From a checkpoint of a small mixture-of-experts model trained on Wikipedia.
Experts: 12 experts in each of 13 layers, 2 picks a token, a shared expert of 128 neurons.
Training: a variant of Adam for the experts, 490M tokens, 3867 steps.
Below are experts of layer 5 (counted from 0) of a mixture-of-experts language model. Rows are named router (the router's row for the expert), gate (a neuron's input weights, with its number), up (a neuron's input weights, with its number) and show model dimensions 0-191. Each number is 128 + 24 x the weight over its row's rms, rounded and kept within 0 to 255. Numbers have three digits each.
Before each expert's rows: a language model's description of what the expert responds to; "gets" lists some tokens that make up at least twice as much of what it gets as of all text. This comes from a sample of Wikipedia text that the model never trained on. Tokens count by the router's weight.

# expert 11
Final pieces completing words, such as -row in tomorrow, -ment, -ately, -al, -ities, -ers, -ley, -ton.
gets: "i", "s", "y", " |\n", "er", "an"
router:175116133088122155126141108157107126122150119119145111133141133144147145139158126168154129090131123129101157100150116161117142161149136146126087149124157157115103187142126108101102153139125130086135114103139169137124086146087138100094083118084167130152126115132176118106098106109141146157133116152142110120112108140139121127111170138145101168135114102181155120112149143142148157123084079130099146175138131121103130168117124137163123107116115100109139143105119095083137102096147144146138120137178176126097169131128146105096154123141146102120113057131159163107116168156146113126
gate1:111136107100123114079150151097103112112087127147131158120143156148171137134142130157171096138135155183146126103118135129107160110147162069112129101120153105128081116131128163126126097078161150118116117116110126103157121137154106109122101143142122149133164125140129145155157156130084109145143095091137107160143069136125126126181169112160176144141174166087145122115139100118135142127127112115118104163121126101149109156132126119147116126112117115104127131153180126084116126146123131111145116166122084186146140082150145100155105126124095132148135163101130107128166137144120091082
up1:099110094113143146098151148155134078146093141126111117151140127132149141128129110090164068101101139105118165119131109136138124147134133112116134151089095127101156132142109182146144102140103159121147138160136143134097125129162148148128166051116130139110120114154113125137095127143135134167136112146134142157164114117151157125101104135135141118144117119115203212104126157148160111126147128152141196098135158093122102110124115096102136104165110129143165143135138136122121161107089121138154137128115142121150155051140109139107119108102102119106138152120153172129126157116146099122

# expert 1
Middle syllables of foreign surnames and place names such as Gáb-or, Gó-me-z, Tacub-ay-a, plus pipe separators and decimal points in tables.
gets: " |", ".", "a", "o", "al", "e"
router:135108103139137118115120133166132105140144133094111091117132124150139147125123147139139109133130141158101139086150140158136110135119140094087107160142147154114102123127125100109113096125125119075154137127143183156106123106152143105092117112078146156139145124117154131110111111125144165157144116136106095152165106098125135127122156140081120170132150143091172113104104142151141152110092087162143182157134189083115121144101140101163156073136125104124121127153095173081131102082144146110140108148171136143102134133116161142116120096127111150102105077122118140112110129137128099056
gate1:112118097111137117116138111124117076125116129118098148108106123140084129151116153110152129125129130131144109151110151177141104115095135124153128152128119111096147137105109144129125170161190119089135092146133111166119151099116113074132106114091111157123126162146134083131082125114164102111158125175153085153136135098085138106137112146136110165114095111137152102126129145147104156097106078129139148153136116096118124139090128099121153103128113137119122121095116120129169183107149075152125093123133167136133192095108136103109094113153153112120146112133167150071126139139126118069
up1:129130120132123113102120129155116123145164146123143128123157135094133138134139136162086138116128136138130139120119083103154165116104175110134157112150133119121103108109134088157137100129132123159094148094146087107098103093109118150135131127100140111148127135129123114129172167177143124102119095129144112116120154202102120135088152124151127103115133163120111131105123135113129088122128137101086106112157193149115149154155159134184145156118142134142107103153149111111104156141101144138118177152131116086151128103141091139126113180084168136130082100114089110200174115089131122153

# expert 4
First character or piece of a table cell or value after a pipe or space, mostly digits (48, 8) and word starts like m-ala, F-inland.
gets: " ", "1", "2", " m", " c", "3"
router:162117112149134150136154090163134076130127151118130112172118102132109170082155133133134103095123131122118104112173132157152122089109144141064112157137119144122106124166143096116142113134139141104172124110152170100114119136127128076118123091099153138103167117161160122138115106128163157154141132123132109111121089081130093121125139135106140160110165080133160122121094135119150139141096112145119135149155141094115134132091113104127129114125137087104105112094115144126122123089146160105148081140155120145115115154087162090112139065140129077135104081147119153119118134164092080121
gate1:126155114147163088146130132125156104133145162081123138113124090114152150120134153109144113180100132130131096123124143096121138100102103212105156098111080116149192112134169117064128127142117120130134124149128108092140103122135172127100097167139114123106170123103122127149127117140154138126140117129153143155160114124144135135116168106076101098120120164156144131104106094162116080138082158143130113124123146140120129085111137100153152091138161112124166127129125176171113114109134146141140115136150127093144143144145126119091167126119110110172106133113122081094142160152153124153
up1:181146096161133147141129118101140184103109205084169151133116086119128123139121134142148155110169154144112147108157121109154123140091123118094115146099113131144125143159148153144129127121146064124158170127138105131101124130139146133119143128142103123125115148092120105158165123103140109158145116117102183122117132104159124125121129171142130126123113116128135158145095105126163117129159134107130104130172145131115149151146082123166149110137151152161151118103092133144146169120129156133132118103114190155125092120149143120113107093079135130143118126078199110140065111134132144106

# expert 10
Individual digits within longer numbers such as ISBNs, money amounts, scores, years and percentages, plus words like Cup and School.
gets: "0", "9", "8", "1", "7", "2"
router:148112115123134129171172067149130115110170157078099090120142131128122166117118146120173136110131142102112184111170123182126138134125124144113123146157137140112088144144124124127123129165154102112168170105175162136106102100111144101125121126092143171117130113120147095109125089110142141133132142148114121100112143137142088103108137155108099136138151096142166128069126148132171155129114143141132153156144154113151127133081095123136147086107142102114147100134120147108155081091126166128137129147192126146115151150114159161112124084128117100116100078146091146112099129132122118100
gate1:130117110173148092102115095150147135137129115124137109179134116134127120136121139087114165098140151117120138129164144100111144064169095153131121126146135114119144084139116111113105150090135126114129146139136169146136093156131114128165166116134086151121146120141077079130125094172132147109156143109097131119159130077160121160089146124150121135100144135126145132155132137095125139124172121143149188045128148138137138174108086132116092135080099130142168142119120162141115101125134130128123112145146102131123114119120147130136144098157096173164152175174138140116074112128130125135
up1:190141122158111095104133119140151126122078114112112139081125103122126120172135139090062092153105142126088126136094117148097136126126148142136167153130133128117157126108107099146117107113142118155105123133123113078130115130123090140128148144101122108152146122167066123121125135159091160122139144145163101096101142130145104142152126126121117146160139190076100135162082142126083117136131114095132169165114130117171122089150135131139123125168109120113123124126102137140140129162133132095126158167088131119158103152115137137113116189180163114109131114080100157107105151099113136115